Weights of a small mixture-of-experts language model, trained from scratch on English Wikipedia.
Training: a variant of Muon for the experts, 9276 steps.
Below are experts of layer 11 (counted from 0) of a mixture-of-experts language model. Rows are named router (the router's row for the expert), gate (a neuron's input weights, with its number), up (a neuron's input weights, with its number) and show model dimensions 0-255. Each number is 200 + 40 x the weight over its row's rms, rounded and kept within 0 to 999.
Before each expert's rows: a language model's description of what the expert responds to. This comes from a sample of Wikipedia text that the model never trained on.

# expert 33
Description: Prepositions in, at, during, into, usually before "the" or a year, and word-initial "in" as in injured, indoor.
router,230,229,121,209,172,123,120,192,187,179,238,313,204,205,153,214,241,117,223,211,244,229,200,119,190,251,300,210,197,166,276,256,196,251,208,248,249,168,159,202,179,239,219,180,149,164,202,190,188,155,256,118,184,215,232,211,183,207,106,248,234,217,253,178,191,280,170,212,195,192,261,259,223,143,149,193,206,180,148,106,228,205,143,244,209,159,207,144,151,245,208,181,178,195,164,218,180,83,234,212,206,238,240,179,227,205,177,227,204,182,145,170,252,220,203,230,205,198,224,227,188,132,243,116,169,172,112,274,246,173,165,164,139,240,219,283,246,149,226,250,216,165,169,200,237,244,149,255,221,236,209,217,183,218,232,226,232,216,178,232,200,238,244,216,208,193,158,226,170,191,194,138,222,237,215,227,243,228,190,250,167,143,171,174,187,205,197,160,254,199,236,219,194,153,199,220,203,187,200,86,209,224,236,160,161,184,198,258,264,239,278,264,140,204,191,225,225,202,163,168,305,264,241,208,191,231,137,193,185,230,238,182,185,266,223,191,186,174,191,159,155,155,248,209,172,180,175,221,195,200,220,186,239,205,269,231
gate0,207,260,158,159,215,214,242,217,231,255,195,281,195,140,199,185,156,167,165,195,199,221,271,242,178,164,135,210,218,320,151,234,267,275,206,223,214,105,268,194,246,182,243,182,118,188,90,218,160,183,157,185,242,190,215,196,178,214,166,190,197,132,164,182,273,255,141,221,265,158,215,212,134,235,240,217,212,217,162,167,253,181,206,241,192,179,268,179,254,150,192,190,174,289,143,158,242,215,202,154,188,238,114,186,203,215,245,193,180,150,208,196,231,220,228,189,186,136,214,233,206,173,214,179,237,229,190,227,247,220,145,206,223,194,165,201,128,93,170,227,146,182,189,189,188,254,267,171,228,160,197,192,202,214,238,192,279,164,276,219,162,227,173,141,146,225,180,173,118,205,242,208,204,168,228,294,166,138,199,243,192,225,157,292,199,257,214,181,171,145,214,238,211,176,247,227,218,220,286,172,177,177,215,181,212,177,215,209,198,242,221,224,245,197,203,147,252,196,186,250,218,235,248,177,236,97,174,124,266,161,143,222,178,209,216,185,177,202,187,181,252,210,157,210,237,282,123,216,221,164,188,188,225,195,209,205
up0,214,136,185,184,241,212,231,223,158,180,157,210,149,198,150,162,211,194,209,221,259,243,214,145,216,184,253,220,160,254,138,252,256,176,224,234,260,208,132,213,229,208,248,250,157,197,176,209,227,199,206,199,197,92,183,268,193,172,178,220,216,153,222,230,207,180,185,185,97,168,182,208,174,272,181,234,207,169,179,191,136,167,232,299,184,156,217,278,220,166,154,246,286,135,129,224,228,188,171,238,193,260,281,239,178,221,251,88,184,233,96,120,199,131,259,221,135,175,221,215,242,220,238,210,199,173,233,224,223,227,166,175,264,192,238,180,209,229,181,161,200,227,220,174,185,179,190,194,200,233,175,178,199,183,181,200,170,178,225,246,307,198,222,203,206,78,202,179,155,316,187,170,172,235,199,149,138,238,139,290,246,254,157,234,249,225,252,239,170,161,204,182,215,206,160,182,201,150,178,232,137,150,179,218,159,191,250,160,194,135,206,239,164,231,235,172,241,198,149,204,221,183,253,194,220,193,203,198,197,181,126,226,217,187,183,185,257,272,257,196,155,249,255,174,176,191,200,244,180,137,214,267,217,206,185,182

# expert 6
Description: Plural endings on nouns, mostly -s, also -es and -ies, plus time words like years, months and weeks in tenure tables and sports results.
router,213,164,208,105,245,216,175,230,203,216,151,191,178,229,216,148,238,251,279,199,146,244,220,195,169,189,175,206,267,190,151,187,222,240,261,238,192,228,199,200,184,223,149,244,306,184,219,180,184,145,177,99,228,254,229,208,220,230,290,251,187,273,214,191,195,220,144,268,183,139,171,227,230,211,163,209,190,230,271,207,199,220,275,221,198,182,164,220,213,150,202,175,223,192,238,142,157,204,157,238,218,218,218,208,211,200,119,184,206,158,226,160,204,240,237,180,255,145,211,188,202,247,208,270,190,213,199,206,169,323,263,185,233,198,250,190,202,180,226,191,159,209,150,201,147,248,196,251,183,165,242,238,144,118,149,163,218,132,211,165,130,193,246,213,173,218,181,221,248,191,210,179,242,162,224,176,258,243,188,249,198,215,185,153,222,167,179,247,257,252,199,177,195,169,265,299,273,149,165,202,205,291,191,188,243,195,194,143,262,298,185,161,222,130,173,181,127,257,235,241,200,207,122,208,190,199,165,144,192,173,170,236,229,232,148,227,136,197,206,164,247,147,112,228,227,273,147,209,172,256,210,185,185,139,193,242
gate0,175,166,185,193,316,237,192,170,194,174,244,164,155,203,195,210,202,119,219,213,269,207,117,160,211,167,164,235,239,134,205,212,243,134,193,224,159,237,272,140,147,246,207,226,245,246,195,234,257,191,179,306,182,159,186,170,188,299,219,188,197,235,242,215,96,205,163,226,191,202,160,268,130,199,184,143,139,217,184,205,258,190,251,241,278,149,231,182,204,221,169,272,242,210,275,224,211,178,181,219,212,194,194,224,240,187,185,239,206,162,190,201,162,184,168,166,175,182,172,180,281,235,140,204,192,258,166,162,239,226,207,217,212,149,191,218,201,257,215,218,175,264,248,202,163,203,170,199,172,207,244,180,245,329,146,148,182,244,213,188,175,308,203,166,147,236,196,213,189,261,138,268,166,232,218,173,228,331,222,197,235,187,192,199,231,294,257,203,212,182,172,244,273,225,223,243,274,208,274,195,148,281,149,208,205,226,178,247,198,228,163,222,200,201,198,241,200,243,141,227,209,210,146,215,186,213,190,140,176,147,188,191,209,139,216,164,169,217,168,149,255,204,223,212,130,194,144,188,179,175,225,200,234,185,207,212
up0,181,207,215,260,211,216,218,168,271,230,154,196,233,259,223,105,307,126,193,228,99,178,258,204,223,215,171,185,247,176,176,216,159,146,187,225,265,283,237,219,202,193,196,191,207,284,207,194,218,201,222,263,257,262,178,118,210,300,159,209,178,163,229,161,157,160,162,225,192,221,200,203,192,246,209,158,206,156,161,151,261,199,221,174,266,193,192,157,167,217,281,169,151,208,237,218,221,246,223,116,279,186,265,188,125,208,228,231,253,213,199,159,217,221,192,152,202,247,228,138,215,175,178,202,255,229,176,158,226,69,272,242,277,213,125,189,234,161,153,153,175,222,254,211,223,140,223,261,201,170,191,219,221,195,134,209,173,210,195,199,243,234,257,167,242,219,222,218,148,202,189,230,226,263,209,161,204,191,166,139,146,247,200,148,284,228,194,230,193,151,198,195,170,219,187,177,204,198,249,253,187,186,269,241,171,197,169,251,179,249,261,260,204,291,179,94,216,203,174,132,173,227,221,180,147,203,201,190,167,223,230,140,175,194,131,190,159,192,198,212,227,196,208,184,211,173,184,251,243,224,191,149,216,173,189,164

# expert 63
Description: Word-initial prefix pieces like re, con, pre, pro, se, ca, often after "the" or "and" (re-cognized, con-structivist).
router,151,185,291,164,223,166,152,222,155,163,256,190,248,194,250,234,199,118,219,236,131,253,162,159,198,246,176,191,249,157,162,186,229,207,166,222,265,244,218,166,184,230,217,247,206,260,179,239,240,208,192,146,182,249,179,201,167,162,223,197,167,175,169,256,167,197,178,239,229,146,239,192,148,157,118,166,224,271,136,209,176,200,202,204,195,256,174,187,154,225,186,194,177,194,158,277,176,176,198,205,169,173,119,205,228,225,207,184,148,206,249,287,145,223,197,211,152,236,132,171,192,224,233,207,158,249,197,188,204,233,223,221,198,250,236,253,168,208,254,152,206,132,193,258,224,199,165,245,254,247,219,200,170,225,273,277,224,272,154,175,213,230,181,169,242,266,169,252,270,227,174,279,251,253,210,187,114,223,209,202,234,208,220,172,97,156,219,169,188,252,196,240,169,223,238,129,256,195,190,217,148,259,209,277,211,209,127,224,206,83,200,255,226,131,198,249,169,141,184,224,219,266,179,110,216,263,202,153,159,197,215,147,174,200,201,251,187,205,214,264,137,248,226,148,218,193,190,167,173,172,154,135,197,202,240,161
gate0,160,183,182,227,218,207,133,172,121,243,206,224,198,193,137,248,191,114,226,148,202,216,166,180,103,177,154,260,251,143,200,227,162,224,194,202,138,206,175,145,205,207,191,233,263,169,279,163,141,231,209,202,123,140,205,260,214,185,175,229,217,197,154,258,157,231,227,181,204,203,194,230,209,158,233,207,209,183,164,185,179,144,227,201,132,197,189,211,199,116,252,202,192,216,157,273,188,146,182,264,172,132,174,238,227,169,187,249,191,150,204,202,192,157,221,226,175,181,134,200,221,190,187,223,250,215,189,189,174,274,269,223,190,241,199,260,184,190,287,238,177,192,212,159,161,156,151,176,133,175,195,269,169,181,179,197,146,203,189,218,150,226,207,229,250,262,207,178,249,128,259,190,155,230,181,183,153,230,169,194,189,165,205,272,198,194,160,133,171,177,210,242,258,218,179,222,162,251,256,268,186,270,194,212,246,152,131,132,235,193,261,194,162,241,130,193,236,198,93,174,172,220,196,154,231,144,233,135,285,245,159,154,148,194,223,205,143,274,162,119,168,120,208,163,223,164,233,176,157,177,123,190,150,175,209,266
up0,181,218,254,144,194,231,203,232,202,223,228,141,195,155,206,173,191,242,234,247,296,178,159,171,177,224,148,167,146,238,179,222,207,208,183,201,161,257,234,193,218,210,249,156,170,143,166,155,197,179,223,210,219,175,273,145,276,202,134,250,203,220,160,217,254,134,238,165,158,285,195,184,230,124,227,154,205,193,137,208,180,211,237,207,177,159,171,185,201,272,158,197,210,131,164,148,262,227,129,168,184,191,221,251,232,270,226,294,171,171,217,244,244,227,205,169,205,210,191,169,190,192,209,200,201,181,185,182,160,232,150,217,147,195,134,166,271,163,212,228,134,255,268,180,140,212,190,194,159,159,181,210,171,260,251,228,207,246,249,194,220,219,218,177,225,301,149,203,218,182,208,267,178,200,192,190,189,173,225,218,154,251,178,235,188,177,233,198,250,198,185,189,50,237,141,222,195,267,211,88,186,196,170,209,181,186,257,174,192,186,217,121,215,219,236,179,191,141,118,211,194,109,188,186,206,215,141,208,194,125,185,149,264,195,184,235,234,129,156,254,172,186,253,128,280,156,240,238,150,155,245,171,219,258,151,192

# expert 44
Description: Articles a/an and possessives his, her, their, him before nouns, plus w beginning words like twenty, twelve, worship.
router,222,229,190,230,195,161,206,194,155,208,116,183,212,198,258,149,241,116,124,237,207,125,217,206,191,156,159,149,210,216,147,164,284,168,238,181,135,125,205,170,234,269,65,126,194,172,195,195,217,268,254,190,242,247,202,196,171,157,254,210,148,235,213,177,151,202,150,202,191,187,180,221,190,183,182,226,175,205,143,297,216,239,242,170,250,242,165,182,170,177,244,129,204,177,262,240,258,201,198,205,169,210,164,159,186,266,171,220,215,217,141,237,261,109,243,183,152,196,205,137,170,234,168,261,229,246,213,236,236,193,152,197,193,194,226,115,209,186,204,196,219,252,212,161,149,255,165,224,145,180,211,179,173,247,263,231,132,174,231,221,247,255,144,137,217,217,191,154,169,186,169,257,147,124,164,196,127,167,181,205,176,223,163,141,156,145,137,186,205,299,194,180,185,228,170,121,239,291,222,166,210,154,193,218,168,276,227,185,252,257,240,205,183,160,194,209,190,217,165,279,140,212,163,180,179,221,164,141,157,236,233,187,145,221,231,234,146,235,216,164,243,220,233,244,200,188,227,207,207,199,242,167,186,191,204,201
gate0,220,192,193,228,161,152,184,295,214,170,152,248,141,215,195,206,240,247,194,226,238,298,288,171,209,241,257,145,230,235,189,237,224,150,268,191,255,227,187,220,177,242,139,235,208,274,207,247,155,266,170,173,257,162,186,158,292,261,213,235,214,237,208,227,147,196,229,204,245,238,177,187,258,164,132,175,166,197,222,213,163,194,180,188,200,139,172,138,258,207,210,158,227,158,215,242,217,241,176,230,225,216,190,233,145,157,170,188,194,201,270,189,249,191,193,219,202,222,187,179,198,173,200,218,192,205,197,288,200,123,162,176,140,181,161,235,190,151,127,142,171,181,165,271,215,119,158,202,188,206,168,135,149,221,165,313,172,289,134,123,264,212,160,169,178,240,160,160,202,159,134,234,179,201,269,244,282,237,270,153,232,227,229,205,232,269,227,226,211,153,231,172,147,178,195,226,153,113,169,220,220,166,234,195,192,192,181,149,188,229,241,177,199,203,194,224,168,220,169,197,94,220,224,176,154,175,215,112,200,244,190,225,199,155,206,145,168,237,189,214,241,169,237,231,215,243,202,182,272,223,214,168,260,273,180,196
up0,220,172,221,201,143,200,223,253,178,194,179,235,221,251,259,205,222,232,272,198,182,257,214,227,171,242,225,186,207,182,187,181,251,114,237,204,216,187,170,228,235,187,124,276,245,251,151,214,161,172,216,174,193,220,214,200,218,249,221,193,217,239,177,201,159,241,203,182,137,275,257,210,221,88,243,219,230,222,208,229,179,186,134,266,243,136,231,158,112,194,182,132,231,217,159,277,203,189,144,245,178,170,129,196,162,273,223,206,205,221,199,138,232,228,188,203,200,190,194,193,221,212,178,278,244,167,237,214,199,171,178,178,159,245,194,222,162,300,174,177,184,185,140,286,199,161,87,229,204,219,178,195,225,165,209,261,189,246,241,176,173,173,173,171,205,219,213,200,196,243,224,210,157,183,228,120,188,221,235,227,180,268,196,208,242,194,215,135,194,196,228,276,179,115,133,177,142,142,198,168,225,180,291,197,168,270,206,180,133,177,276,192,223,286,221,193,192,202,231,147,193,215,164,139,172,133,221,150,147,287,253,244,275,168,197,202,251,176,187,164,233,221,160,277,271,265,229,188,260,210,196,160,213,274,184,165

# expert 38
Description: Word stems or stem pieces followed by suffixes like -ed, -ing, -er, such as research, design, mark, burn, board, press.
router,95,126,193,180,221,115,152,232,278,281,191,170,193,230,218,156,192,249,174,236,196,229,162,234,173,111,154,202,226,220,197,236,174,195,256,264,132,167,238,134,206,249,221,223,273,236,241,170,237,156,169,186,162,267,162,162,208,266,114,188,241,221,199,179,258,253,190,196,155,143,213,201,216,220,182,245,178,229,182,244,193,180,161,230,222,202,199,220,177,200,185,223,253,208,171,179,160,176,140,195,213,231,141,180,205,195,240,197,257,228,181,203,189,205,239,180,238,233,228,226,240,188,235,186,198,275,199,220,232,154,309,190,172,189,182,118,179,220,211,267,264,273,206,301,167,174,196,246,153,179,201,197,259,224,172,216,174,268,195,232,223,282,194,184,289,228,224,148,228,150,149,98,241,199,169,250,267,184,153,215,231,200,257,245,183,197,162,240,199,211,207,219,234,236,204,157,241,193,132,213,166,303,223,239,179,241,246,88,231,144,214,173,222,234,185,195,180,204,245,185,176,252,209,229,141,237,215,165,202,223,138,188,117,215,203,246,183,199,182,156,223,179,162,259,186,225,205,248,128,221,212,255,235,169,240,173
gate9,182,173,140,234,224,212,116,252,194,218,196,155,191,178,166,174,200,186,184,206,193,168,314,231,143,197,105,187,241,188,212,212,224,181,211,218,229,133,211,255,198,212,177,188,128,228,167,183,163,204,210,149,244,255,114,176,228,177,200,277,206,306,169,203,158,210,162,187,171,219,227,145,251,206,87,170,204,242,226,191,195,212,184,169,197,167,194,212,184,219,224,98,226,221,195,211,173,211,172,184,199,260,175,187,234,197,153,253,127,234,161,190,220,221,205,219,164,258,187,222,197,234,205,136,214,251,199,246,154,186,243,204,220,189,195,184,328,218,217,219,169,210,236,187,190,173,239,286,173,134,156,149,191,189,180,175,252,254,170,222,193,228,280,214,237,236,225,260,171,221,276,252,250,152,232,291,290,192,250,202,176,219,188,278,164,188,191,236,154,141,217,170,175,161,226,238,157,169,267,218,216,191,229,159,223,242,124,249,176,275,179,206,220,180,209,102,203,232,205,226,174,198,218,211,80,276,184,161,189,221,232,177,213,196,185,206,233,178,187,155,232,241,135,238,227,169,142,145,211,162,218,169,102,240,221,229
up9,315,191,205,262,196,235,190,188,131,221,277,159,303,187,187,218,221,195,193,232,147,187,325,241,171,279,182,225,215,161,261,182,223,280,154,214,253,152,162,223,235,216,182,274,111,325,165,171,141,211,211,128,226,209,96,124,117,178,149,239,218,210,170,182,197,222,272,132,218,211,218,266,305,240,191,172,197,256,186,193,228,238,198,245,225,263,223,241,129,172,225,204,161,218,197,114,294,162,165,286,174,219,182,246,165,227,181,269,191,187,182,236,222,260,206,188,203,200,190,247,121,204,160,204,270,167,188,170,187,200,206,179,248,235,222,171,221,199,211,243,213,249,175,167,220,211,231,207,123,174,202,180,206,213,222,176,189,264,160,214,194,181,223,209,201,143,202,197,177,223,214,219,194,233,167,181,233,171,148,188,194,168,208,204,228,196,185,237,186,205,179,154,215,112,157,218,189,210,241,165,191,203,143,207,193,217,125,259,177,210,114,223,182,141,212,153,197,171,156,160,192,235,241,167,215,208,227,205,237,252,262,224,131,206,222,196,202,205,222,172,172,213,199,227,195,173,209,156,261,227,177,217,120,204,236,180

# expert 13
Description: Pieces inside place names and plurals, mostly "s", such as Midd-les-ex, T-ex-as, Mi-s-sissippi, product-s, often in sports or US-geography text.
router,213,190,128,137,222,201,202,167,162,238,144,204,148,211,204,227,234,251,159,165,240,249,154,185,159,217,234,224,234,265,224,185,207,254,210,228,196,245,300,141,89,102,173,220,206,146,159,146,191,257,168,191,153,203,176,204,206,228,163,185,185,211,225,190,120,156,165,197,186,163,233,167,210,185,237,229,226,177,302,179,226,203,199,171,160,202,207,224,185,148,197,237,198,203,158,152,147,228,146,275,241,249,208,211,231,226,121,213,179,188,157,220,179,294,226,230,167,148,182,196,190,149,213,190,206,157,185,195,187,233,237,166,136,184,155,264,252,161,208,239,243,136,133,122,235,137,206,126,144,200,213,208,152,189,236,266,248,157,211,104,199,201,226,223,180,238,250,111,186,206,184,160,261,121,195,153,206,167,179,211,188,227,146,232,147,140,175,206,157,242,178,175,142,159,165,265,231,192,189,172,210,281,160,185,171,224,177,112,244,230,214,221,176,229,243,233,140,197,176,211,218,209,170,213,150,104,170,169,198,195,167,270,252,244,149,224,209,177,210,256,241,176,204,167,156,215,297,245,217,214,243,238,175,150,201,191
gate0,224,199,116,197,175,226,145,147,125,288,173,219,233,239,137,218,198,161,134,164,137,230,158,197,228,144,168,143,253,192,202,238,179,234,185,316,148,161,209,180,217,189,191,331,238,166,164,160,197,146,244,240,178,148,185,156,219,182,160,165,156,184,186,201,209,252,157,219,251,178,176,219,188,65,222,261,238,237,203,160,162,258,199,177,218,227,144,231,238,194,216,318,217,229,140,174,203,174,244,221,216,143,294,226,176,214,247,260,192,259,212,221,159,202,183,218,231,217,209,191,213,112,186,210,202,197,289,213,244,182,198,185,198,96,218,189,266,177,183,171,195,209,227,165,233,179,167,153,200,211,149,200,182,217,220,235,190,221,265,126,182,180,182,195,171,213,215,181,200,217,209,186,242,247,180,243,219,233,181,160,248,205,205,203,190,249,202,233,186,198,245,169,244,173,145,281,157,275,115,173,192,240,208,260,198,165,197,141,239,158,147,166,147,281,98,192,171,179,156,245,189,202,208,187,268,184,196,211,212,158,205,135,181,165,195,158,217,263,159,156,173,193,180,212,162,228,161,193,280,144,190,193,183,179,202,201
up0,210,196,167,141,229,207,284,193,195,232,212,269,202,158,243,202,159,200,268,240,173,195,175,257,227,175,182,209,223,205,170,163,200,217,234,181,145,279,185,147,291,227,199,224,146,221,205,241,214,150,234,253,228,247,167,146,171,174,201,186,178,175,176,142,176,177,239,206,249,149,175,169,244,247,195,143,174,170,201,213,199,153,215,133,179,127,221,162,227,164,308,192,194,188,179,194,175,194,228,278,225,165,232,234,213,201,150,281,162,279,158,138,219,189,252,264,225,198,245,144,107,181,247,172,237,265,167,192,204,227,174,250,140,142,225,138,175,104,193,175,174,182,190,239,208,149,209,218,187,144,194,269,132,227,212,242,214,148,259,201,198,181,149,122,160,151,191,181,203,218,175,163,204,179,164,208,126,203,197,181,144,171,209,214,190,218,199,143,176,209,253,208,195,116,233,164,195,123,284,219,220,153,183,212,253,173,151,226,198,153,197,192,297,186,150,239,230,193,146,153,182,186,212,140,129,154,234,276,196,202,164,205,201,117,159,194,125,168,259,197,177,263,165,206,238,262,264,172,196,236,244,241,169,267,189,208

# expert 12
Description: Word-initial capital or lowercase C, P and St, often starting names, table headers or parenthesised labels, such as (Cramer, Class 1, Pld.
router,240,158,149,214,250,187,219,161,219,203,297,239,175,180,226,144,155,199,293,276,178,190,225,147,136,175,197,269,176,260,258,239,137,235,263,154,174,234,235,280,136,143,181,260,166,151,201,154,158,228,162,191,219,221,205,262,195,206,190,225,179,211,186,278,225,187,140,199,221,174,256,226,211,230,186,172,228,127,250,157,241,194,249,155,196,169,207,170,201,230,202,218,179,113,115,139,247,227,200,180,215,152,162,226,254,168,113,137,204,171,178,172,215,259,176,182,148,162,257,232,188,204,143,233,191,233,227,190,192,125,147,244,241,264,218,255,166,143,170,171,232,133,253,215,206,238,208,173,242,268,180,231,199,239,233,239,144,106,224,277,236,215,169,180,124,228,233,242,176,226,223,220,165,238,237,188,234,151,144,239,158,122,118,106,186,159,259,152,186,202,235,123,265,239,211,154,228,203,211,193,234,228,221,200,189,246,188,215,172,218,171,212,154,184,171,168,174,204,239,135,218,238,207,183,186,247,197,182,210,169,231,192,275,147,213,154,184,243,215,152,199,245,211,213,171,145,200,233,226,198,220,207,165,257,188,233
gate1,141,204,182,229,196,178,216,192,226,231,213,185,118,167,198,152,224,212,220,201,127,214,254,140,177,148,203,189,122,251,219,170,210,238,246,204,261,207,261,165,197,206,186,275,242,241,258,215,210,145,176,184,185,154,200,169,206,213,197,195,132,185,238,203,234,213,259,222,161,183,172,187,146,238,214,112,152,180,164,148,211,179,198,194,296,161,165,179,230,210,184,214,180,197,193,199,147,176,189,168,202,167,153,219,173,259,193,229,213,191,252,239,270,186,239,228,189,210,192,226,182,238,265,262,227,227,286,209,150,244,197,199,133,116,181,185,166,133,156,178,91,250,299,218,264,132,176,232,239,157,218,155,95,174,182,280,180,244,182,205,231,233,178,218,189,219,204,201,295,271,134,148,197,206,289,273,158,127,214,193,201,136,190,208,229,237,180,174,174,250,150,186,240,205,210,156,210,221,123,222,278,155,153,213,236,249,188,226,216,247,247,169,275,255,141,189,152,175,248,207,240,217,177,243,224,168,228,179,209,176,174,234,153,137,203,220,176,209,177,202,167,133,218,212,190,205,311,173,167,161,165,232,172,236,237,178
up1,194,235,202,207,220,236,209,117,163,106,140,220,278,206,251,258,165,231,179,197,232,249,184,185,251,203,184,169,229,158,189,203,232,171,234,197,150,198,218,199,156,236,250,248,123,166,187,213,143,227,321,174,214,164,263,261,251,264,251,153,219,259,225,152,143,258,89,156,213,156,180,189,167,218,187,248,206,208,222,282,250,252,195,155,241,239,182,192,226,216,210,185,233,261,147,178,117,226,260,241,223,208,224,191,240,297,174,209,149,279,110,219,145,171,240,233,231,208,152,198,183,129,199,165,162,203,286,188,225,205,181,191,130,193,144,203,213,218,226,227,238,140,214,183,247,130,218,194,191,154,199,216,213,243,135,206,218,145,208,205,199,189,290,170,156,195,208,176,224,154,158,208,179,232,187,227,196,221,205,280,204,277,205,187,256,206,252,225,273,229,213,229,176,232,177,220,184,247,183,123,122,217,138,137,211,196,230,172,154,219,155,248,225,199,191,220,200,173,187,204,260,179,276,223,237,197,167,160,159,150,119,169,188,270,208,179,227,239,180,174,273,220,211,188,171,238,170,217,186,203,206,222,237,209,137,173

# expert 42
Description: Opening chunks of Latinate words, such as comp, imp, cl, sub, per, app and par, as in composing, implicated and classmates.
router,137,184,213,217,189,194,262,275,266,266,247,220,247,177,250,195,126,199,207,221,104,202,141,173,168,158,168,158,178,179,221,201,142,214,200,241,193,199,233,244,185,191,209,217,200,268,198,164,214,185,206,176,231,200,153,217,230,122,208,121,156,162,200,258,252,267,187,147,259,155,221,187,167,201,205,184,202,221,198,171,200,153,152,254,257,184,245,249,191,203,186,272,156,130,183,202,101,243,180,302,221,149,199,272,208,154,244,182,192,209,219,188,176,257,157,156,333,235,186,200,239,202,194,197,235,263,286,241,196,183,205,232,201,246,172,208,179,158,180,163,261,128,163,262,179,275,177,168,269,165,269,173,243,210,191,231,185,180,209,251,226,201,199,209,220,232,158,178,184,308,192,213,186,181,168,223,253,204,216,274,153,190,208,226,210,233,170,174,153,143,182,234,157,226,279,163,229,237,121,215,179,270,292,167,277,237,156,127,239,138,204,223,178,212,201,192,272,238,211,135,202,238,236,197,181,240,194,159,211,193,207,187,187,219,270,242,227,166,226,246,242,205,231,212,195,184,197,142,231,202,129,229,195,215,235,205
gate0,181,227,163,274,212,249,159,280,215,193,168,176,198,237,225,171,138,217,183,240,170,206,209,215,205,206,202,137,250,165,275,226,167,229,264,232,199,181,161,143,237,181,104,237,236,177,144,188,271,212,233,165,256,208,229,185,296,190,163,190,190,196,95,209,183,208,162,216,257,227,146,132,294,235,218,183,166,218,194,228,179,228,243,174,204,159,164,210,176,194,128,200,190,224,226,146,228,199,206,244,196,199,158,201,191,180,275,190,205,179,171,158,315,214,188,261,143,281,208,180,167,180,287,172,176,237,202,202,229,227,228,188,112,136,219,179,202,159,150,208,173,183,190,247,199,189,209,171,213,183,248,168,182,226,200,226,301,252,211,209,231,176,187,268,238,146,253,178,165,236,247,161,190,158,186,262,142,294,201,256,167,212,203,220,269,184,206,227,120,185,118,170,235,270,207,221,120,177,190,277,190,228,227,226,128,209,166,247,127,240,181,245,249,184,258,233,189,242,170,177,193,184,194,259,257,264,186,183,204,208,247,190,164,142,226,194,216,196,197,285,166,175,218,153,189,238,185,165,114,200,145,169,222,195,215,144
up0,189,177,149,180,211,109,282,242,209,171,215,143,206,149,174,196,278,222,200,209,156,181,144,200,146,170,222,237,214,199,163,199,205,235,202,231,174,223,186,183,258,202,157,215,168,155,238,177,199,168,186,186,227,261,172,230,181,139,191,244,187,260,239,257,212,143,245,108,268,231,207,267,232,128,218,171,224,263,262,238,229,138,225,225,189,194,142,258,231,156,249,149,127,142,166,205,193,193,264,205,230,284,163,177,155,178,113,204,243,170,222,142,178,144,275,244,184,159,203,194,209,229,156,171,213,144,190,124,155,154,226,167,203,150,147,197,197,244,175,257,207,278,207,156,165,201,173,217,184,238,153,250,209,181,219,248,241,162,218,243,175,176,271,203,217,283,184,268,191,255,143,177,227,168,234,120,176,130,157,228,230,214,236,228,237,181,232,181,178,244,267,233,151,241,197,221,177,210,179,213,146,182,112,203,194,197,158,132,229,168,233,212,154,180,223,297,218,210,272,136,185,222,218,175,170,225,251,197,249,132,183,211,212,225,176,142,206,110,260,151,187,167,171,188,197,165,220,146,180,218,288,179,219,170,177,209

# expert 40
Description: Syllables li, ri, di, su, Pri, tri opening or inside words, such as limits, sublime, Philippines, divisions, Sri Lanka.
router,228,160,288,232,234,146,182,228,196,116,238,211,205,248,240,254,184,165,172,148,168,169,176,165,152,201,176,171,201,147,125,209,274,222,161,199,281,190,210,303,194,241,194,239,280,270,154,211,219,230,253,277,216,159,238,205,148,262,234,169,231,135,211,164,181,203,242,230,198,161,201,207,265,175,231,188,206,212,212,233,256,174,200,197,181,218,210,247,219,232,186,209,218,251,225,259,260,260,184,221,123,188,209,186,185,164,290,160,211,195,171,279,221,234,174,254,298,173,192,168,164,220,186,232,226,263,206,198,161,221,196,262,235,186,217,227,181,184,216,136,186,174,237,240,191,255,264,224,243,192,219,210,181,150,266,251,272,190,205,222,238,325,177,214,177,149,219,188,194,182,146,218,205,223,114,240,200,160,187,268,188,215,200,213,262,195,284,217,146,191,200,194,130,252,156,163,198,226,155,240,219,161,254,232,216,170,205,225,213,208,217,140,180,238,235,159,226,217,222,142,260,140,282,192,195,195,223,188,105,193,207,178,196,164,154,183,158,214,236,249,256,274,150,206,279,185,136,124,195,172,219,185,210,184,153,154
gate0,189,170,205,251,229,167,223,140,175,153,209,219,209,169,203,215,230,222,230,169,275,195,156,199,228,129,210,222,259,147,195,119,228,207,213,154,178,187,167,265,180,242,165,232,247,184,220,219,224,207,183,228,187,178,249,256,160,153,241,240,252,185,214,153,229,294,222,172,246,232,176,237,254,202,227,170,229,80,205,175,176,143,180,190,197,272,217,152,264,245,198,178,255,172,231,168,209,151,152,170,189,175,176,235,185,150,157,225,238,240,186,222,93,222,213,294,221,189,215,188,274,231,230,168,189,206,160,227,185,213,194,175,239,246,215,244,166,167,178,149,203,261,199,223,113,159,239,237,254,250,238,130,185,298,173,191,223,270,186,245,255,212,176,186,264,191,274,289,237,174,169,167,175,235,163,230,271,137,222,162,212,188,180,157,164,231,215,153,145,252,167,255,200,157,234,229,190,250,193,194,253,272,201,167,233,185,177,137,157,175,168,168,147,232,200,212,270,230,150,261,252,136,233,230,231,208,290,221,244,233,193,260,188,168,213,156,212,182,170,192,281,228,191,210,204,218,189,175,262,213,241,253,225,127,228,274
up0,208,100,211,231,189,173,216,187,195,98,184,212,225,172,167,202,157,207,275,266,198,152,171,181,247,223,242,126,185,185,241,182,183,179,224,173,188,113,203,184,181,169,199,246,184,235,148,211,226,209,217,150,180,179,248,179,160,114,223,157,184,173,188,273,213,250,216,235,256,273,247,150,181,239,206,236,138,281,223,245,179,178,281,196,208,214,178,202,169,307,153,237,193,220,271,197,218,105,122,185,179,210,178,190,160,156,186,149,135,154,222,198,161,190,210,304,159,160,219,217,200,189,211,199,192,195,207,191,126,234,220,148,276,159,301,219,202,198,207,116,181,158,168,189,217,207,206,241,273,268,202,228,184,253,162,173,137,198,207,265,170,211,134,242,242,271,227,199,182,231,218,160,275,214,254,198,195,79,199,197,236,230,217,176,167,205,190,219,228,195,157,177,253,198,202,217,185,222,211,213,223,201,227,145,200,169,82,259,223,180,196,166,183,229,232,265,205,188,97,217,198,199,269,206,203,176,199,242,228,181,193,201,253,226,157,147,192,186,164,211,167,205,204,165,278,203,173,184,178,163,242,186,285,196,228,137